{"d_model": 192, "d_shared_expert": 0, "router_score": "softmax", "normalize_top_k": false, "tie_embeddings": false, "beta1": 0.9, "batch_tokens": [16384, 32768, 49152], "seq_len": 2048, "train_tokens": 299900000, "steps": 9931}
Below are experts of layer 4 (counted from 0) of a mixture-of-experts language model. Rows are named router (the router's row for the expert), gate (a neuron's input weights, with its number), up (a neuron's input weights, with its number), down (a neuron's output weights, with its number) and show model dimensions 128-191. Each number is 128 + 32 x the weight over its row's rms, rounded and kept within 0 to 255. Numbers have three digits each.
Before each expert's rows: "gets" lists some tokens that make up at least twice as much of what it gets as of all text; "comes after" lists some tokens at least twice as common just before its tokens as in all text. This comes from a sample of Wikipedia text that the model never trained on. Tokens count by the router's weight.

# expert 3
gets: "-", ")", " 1", " 0", "\"", " 3"
comes after: "-", " |", "|", " (", ";", " /"
router:139160159165168149172080153186089131119057181188087114148135131091071110076126132098134138094054077104166095118100078160175158127168097147181113160106169110142101077157101134103100101103140116
gate0:093136117134160093111125137112117109174109076146113133086101107110106136079120136145089147076142135111110114113094122115137111067126101167174149117123060106132070127114155124122138096159134132
up0:142108153131091180132124119159125146113110207104122101168180157111163148141122104104126135184142168166149099152130088130098137174116140142077080131118188133110176134137114156127105143087156118
down0:151130180149078135178141122139152107133118165197110123156189093171178139100139132118133155146123102116124146158138133069076130107162111143119120120163175134154083167116114095192111127122084114
gate1:076158115135132101140093133103115142089083139121083122124080193120132158140034162088183141184074127124100122158105114153107100100135115122127082143112164128108131113151115135149138083130151108
up1:106162138139130115129084096120144132112100149117077151121115202128151170124017109087174147205121145098107106172098101170122131094166116095168074151104171118076102102154115191169126098130187103
down1:155090219109090125072161100154160138156116100129143210113102108147092048136126148140176165180099178134113127167129044119092154084139138116115133119148141128076150084123054161150175100161108143
gate2:113114105103102129105156126128168068129073158181142160137165073090116124122103136173108136123087123139096149132093130119087076134127124125186074079080138136061133123160177104212128103113127134
up2:121126162056094114123118136133123152120094141187078101140161137152152155144123201117058153059126128111178136078147100162141117058133135144169141043125046076105072135134124160148107091137118154
down2:120137121133245171122154147162143111098094132132105141131149109098183118136095104099098171169140112155127092133129128101112116108118085103161140128088137176085164116075065162156096153097091109
gate3:171109175086134153125101126047097161151115152154112142120143110110073124120146101142095183113170114135172129104118066189105112135105091157092143098107116083163133150104056179063100174174137169
up3:112209129148101123120118135213158183167130143133143124088107114131159094122134136171119147215114126054128163140110118159149117083167175155071077119110091124111127099157170051153144107139070126
down3:166203117149121064111138187177113180059101132094081130114113093138135123087146161108122115127133092106113158130151130116154129115132139138112130106183138133109143094099155103129136180087134142

# expert 12
gets: " and", " that", " which", ",", " to", " but"
comes after: ",", ".", " that", " but", " which", "),"
router:155150142042112179189141085193142124101116137138082140104085084169154120136150090130121148171196152152152100073126097189071158125143175127061104158150076092148150094084120132153178114074153116
gate0:110126096140081098087151132097145097205088153108133138073127108111109092133128147113110121174140141197128113132187148122106150128162105127126188153126141110119125165093112182126052181140079103
up0:152188151147141138128110089140071132111117125096130109054184100096143157207154223100097096175118136108080097091120074127132163168121087129114166114137106150123176087133098098138110148113132120
down0:102231121123111138171094164049103102108112185137094057105108091126151138101190187104127164149147048138138091157131116114120153120168160124078140155111089137165167129144152111139077117131154135
gate1:077122146146122095178121137197135110130151124136115149086130172145120136127101151132134097149165109061100134126145070104118072161137157110051095161139108082136131079123044178104144112104136135
up1:112124133099128051148121092144091162113177109185125128079158159122145134181054135104141142126143108125060123109141096134092108111187160129125099152140153112084128071095085120155112124108157160
down1:110140104111122115136116103096106095166118098131103144211071141153126124155113071157201137107184133098195099166119157155164097167111136132117138133055142172126105095124103140139130089143127165
gate2:118145150110165136177088147136119174160118146155051131072172111154139115166130097157133101105110085147161127125073055109116081115205152111091041137036162076100150111130169054148074133058107159
up2:126149129092094081086122111160198140070096126093156150140177150115142087090162104128080169135209085092045171091130178130126119120092122094158159148156135164121138143071103192102171127150125098
down2:123144176124130147185135115138090133125123145174153156120175107136127131166069139120108149134166091167170133110171115178047190102167081153064153143077110133111116169074175151058163133116144148
gate3:121076140124102177140166075163126142140106115160113160105150085098155126119134163081136103119169118175035143126092077153138131147207143114082114167118126180082093124095152084204077103154177141
up3:141116141144097095121199074157144134125092102154084125078125072135156130141166131144098110137114068170071127130143086157155206080164129123142133181110133094080112141149119137128139136147143088
down3:132130115108172140148073160156119131094108082091128114135139163167144063152170175187131164125130105181134059088157130096073134110136183126115075124151129144155175175152134136140057101166130107

# expert 2
gets: " ", " 1", " 0", " 2", " 3", " 4"
comes after: " |", ";", " 0", " 1", ":", " 2"
router:158092128135089121117104062165171101143100109126117133142095104149128134121175148115162154117114132109150108128126094118133110134153150137148135114139134083118146095121183179086082109094182143
gate0:134162078157087231117165097146102131174132127123134029144136079167144081144102174110130121087113125151115153171175151100126087137135085143146123166146087153124173073076116091166102159093091161
up0:104196129171153060093156135103085209126118181146115161108177127140128122105069078156109149115128142135166109133114147130105141099158116084132133151111048122077106151130063148120162131135153092
down0:163111068180110133135076043147100150177136152141113146112144130125165085075112187102190143095150171156161135076099113102155153133110144164095117116106129184057128119083103120113120105173108142
gate1:105107153128154103131151127172130143122105128094109119053106130126175175126209184133111149137143060154188154161168162145147120096155147142158090149118108111120122104094145149044210102135087121
up1:061089097113144071130126106149169132132128135097114112059091125171147111140159177111123196140109070142209190150134112129141130135147135113149119145134188142091117100092150110100166133127106094
down1:163067175121117086108129117173146107148103087127116086124149121126156123173131141117090112149085138079091037106129029095078085161076161138112116147072144177140115093113121141107151190115125099
gate2:133177077110145122179093134165159091131188104103165106111116128178182177120156139156162143117104129140113096169107096150092167071185152140129056168136136126100132130140083108110123179203160131
up2:168162115125162114169093108166184062125191062118173124086106121134132134100170155153142136143103115144125096153100066151097131070202145121116100136133110123098173152161098096121116204186154076
down2:111143117161140126167073107082112101105153173138138161147135125148190089124089103178082114105147076145210146130116166152095152150163142111127133155179181133132176100131162134115124129200145150
gate3:119147138128150055113097152118183135127098103159123113031161098148171119064160116028157159091147177173181117081139089134079109131110112103120116090118078155160109113100119139081140097141110111
up3:100117135142132185146181142144107090102081165122105159130114166142087119183153171134075104140132093139104102178129186071119132112181131154120166198154153112143169110145153141160134111132114175
down3:176107022108143183096124083130123211141142085155150104089103193124140097132128177173076120170159112127118139163120149083119142102126140144109139127179099080090120092133141125139091146176114113

# expert 14
gets: " was", " is", "ed", " as", " be", " were"
comes after: " was", " is", " were", " are", " be", " he"
router:138169124154132148083108099162134189120107113108134144172062067130066189093095107104111106169151156139064097148114147098147144120075146098078123136076088122139162143128160139106215161108101092
gate0:094050167125177118086126112130126137143102125130158116137086139168109213107113130180113129118137119085168106126106128110094138061136117129074088112149090153129083084170159108145122120103149139
up0:077121156108160131088155096150128139105097115114148111117139177165145184126170133201144101133128088143179081127121092147105125097129136126101120049162168127133163118209132102157106114164134115
down0:089163107093136122093161145061145106097072120123141129204104123143129149114108135156179083127155109128129175105143051100111113137092107129058105115148113133162088179182122144172148127117110111
gate1:105123175150108151166089146105092111154130127079128150141139105128146149115169157100087128109141114098168165087080191108152149137113150108094096077154169127118119126142187104104156095193096110
up1:117125106097135117160141112130128111129098090099156175181079100106121164098182150125126141109133184110216149107123204132209129084152141107113106169181144137060128107081178057087137107131109164
down1:136138143150114149087156079116082133095154138123114121156159094063137120165128062108064121091157072114151130128073112106085130191128143099089163102111184121160068159121116095129105110071089159
gate2:127076102145103060092063109139191087153121096138082181160168158043173105123158108152093143162159126150087156146077102134130114100174111166134109122130136094142106112106152155125150146096099097
up2:137153189183120062150112091115125085146212130195095176089143115115169117160131136127106117109220137066094101114170120112168107143126133137130140098113098108130126088156096104081118110191088127
down2:157154127138129060121123114165079168125154175181112082202080183154117157135154112107165150132126119131134113108153135078156108095133085137171099125113078128182120122128117152108135154070122165
gate3:172115113122148128175123138169191126104151124098213179151115092135147126173169151135137115183116156145091143132149144096106143092143114107116135160159121078113092132116106152141117192127125079
up3:055172080146113128110163112134124104132124136149106140144139140093139152109108132118121132137061140071194090080095118172088093154114153131187112108047129158181123156119121117134124181110131145
down3:144128154115199055151096101123119131094108147119159128156180104116118105165124090075136137078192099156128204176124135127152155068142080129100169163170159059113048126131108163096139131145135150

# expert 8
gets: " the", " The", "th", "The", " his", " first"
comes after: " the", " of", " in", "-", " on", "|"
router:138100088184065167132141111137115117141170116105123104188167128125098103094154188168188095170067132145162175164124159141182098071114144130095186134133109142093123137160153125142050093125080153
gate0:114167118170133048126136174195121143134157143063136169138071164087113111109140105114140108138110156173168095091098179134107126157120082089100077111159147130162130143116077097109177138094116076
up0:139144154104112149089154110094125110087086095152106105133174091192112156107082158151114124116176129076079143138133088160131130054094226193110142130131091126077118092071147151147142116121096177
down0:124124132120071104113142141069135153089094106189104124172111068120182183154148113111140146133098184112166143092186087121119107149106132130069144106165195144108156107120129068130123107118091138
gate1:111042146203073115058107102140164091112044120123166124125134134056124106105149134114219133115112108151116115181134132140137098107106139086135147236140119120172188166157190109111121133127163113
up1:118128168160139097123138131147113144161097122098177144140024154108127100088082152176075111074122157129100093120142118170121149151134093101162121069117163163120162133130092180163133150148129132
down1:116102065094113116039161189144178190134160127155104164131086100194134184090112107140133107091104109185120084133123128144056171099118127160154102143070124118074126109094125139128176070121169100
gate2:167099122164114166172107073186132159135102086159091125165115068154124135111174093077105152094147112154153099163157151084148148116086153089109119191117099101148142157124158107107098124044079126
up2:101160129109124140118121223135088112073156136113134095114179152057121112190067165159133110130136123123131137041144091155095135115133085150079122095168164148136111154095098126160084125178175144
down2:112133118131151119125140103123112081142107108168123089134125095124085100083171140129124126153205153094101142127156150160094135171114119144113136170173134133151120118104183177110081140165134095
gate3:111203143060092075146107086138173147102123129105145132097189186058106150103156158152175062181140106104110087112136084135134129118092152094142135165099122137122139200189147109126102130070131124
up3:104175123113099094135091093131133174120120109131160162116201166064108149097115150125174050171106109123116075119158084157091110134122120108126127138113129114124139196179135102159159115073156114
down3:181129086124130098184064127200142145197127135139113122115176084109117113137105131114142094161193166074086151131126142163130113092108157157128132150116185113158131203202119095134093167174161130

# expert 7
gets: "\n", "==", "===", " |", ".", " \""
comes after: "\n", ".", "==", " =", " ==", "==="
router:112110176092177079096110170120106092137116121131090035113123116140105116205125115158108193112100128126142148159187180106126128106133193140154195124132123118100133177123145084148091098162127139
gate0:145115161113149125075088109083070138151122125148142095091068061079192117114175115145143156139127115098126151157123142144185072107126160093158081150120178070124141083117132137177143148158118157
up0:111108150078132145063111103064083130186160087198125126122091050117178149137170111158124145160119134134149151140146140172184088154115176076152090134085185086126124099133150125204159160155159138
down0:185193131126129123069181156153036129044109137127058153151123105113131090126129055157120095156089100158107173160143190140139123149128141127152181120090159150118135105163138103125135080128079139
gate1:154040097199123129120092078130087125194134133120152116175141120143152119137136174123153158164147141106112123128092154132103128086120142110129091109080132063160080117158140114149159205134191155
up1:103174156060155197188163151149168142075129103137125144102109143094040107122108098128119105122092172223169084104163080146136111168115152133135132090139130165164153142119149150096106097106059076
down1:180113153126155138117113191132125058151166133101118105144087189140099164034102163093132155092110157136110114060106132196092146139101123115123121103094108139147160182070105135162109083154107120
gate2:092118084111157136111180188123192122133142163166147099137080127132188086140186138164100113129107118059134149119183166143179099088130167130103141078142124137143135164108136139113073128115146105
up2:120107091101222110146114120171114159097090142177092104106136100166188099185146136087123140152089129112136180097140159159103160091156166114118178130095121154110168131093154127119059105121159085
down2:113101092110100116104115132134209163145122122155141158101076162098117147119197117153074123099162102082132102142136190088144169107065154190170131121193128188148111112197154165152040108134149154
gate3:122092144112137098149105092080104107165171167101152176111116087106100099126163091065185100079138109126150137121105146090125058154116048095171114106168090201117140085137077111186158140155121077
up3:134103158119137071164076088081131106149155152083167150105139064138080111136160098104171130048135093138140134098093126095147078169104077123140150110175086151117138122107062114203152113174115114
down3:126166090114122097163168161158192145089082120111137127132069129083157109139146089188083104132104130151146171134093080108098180132111113125099128045155081077162151149100111222177144131159138107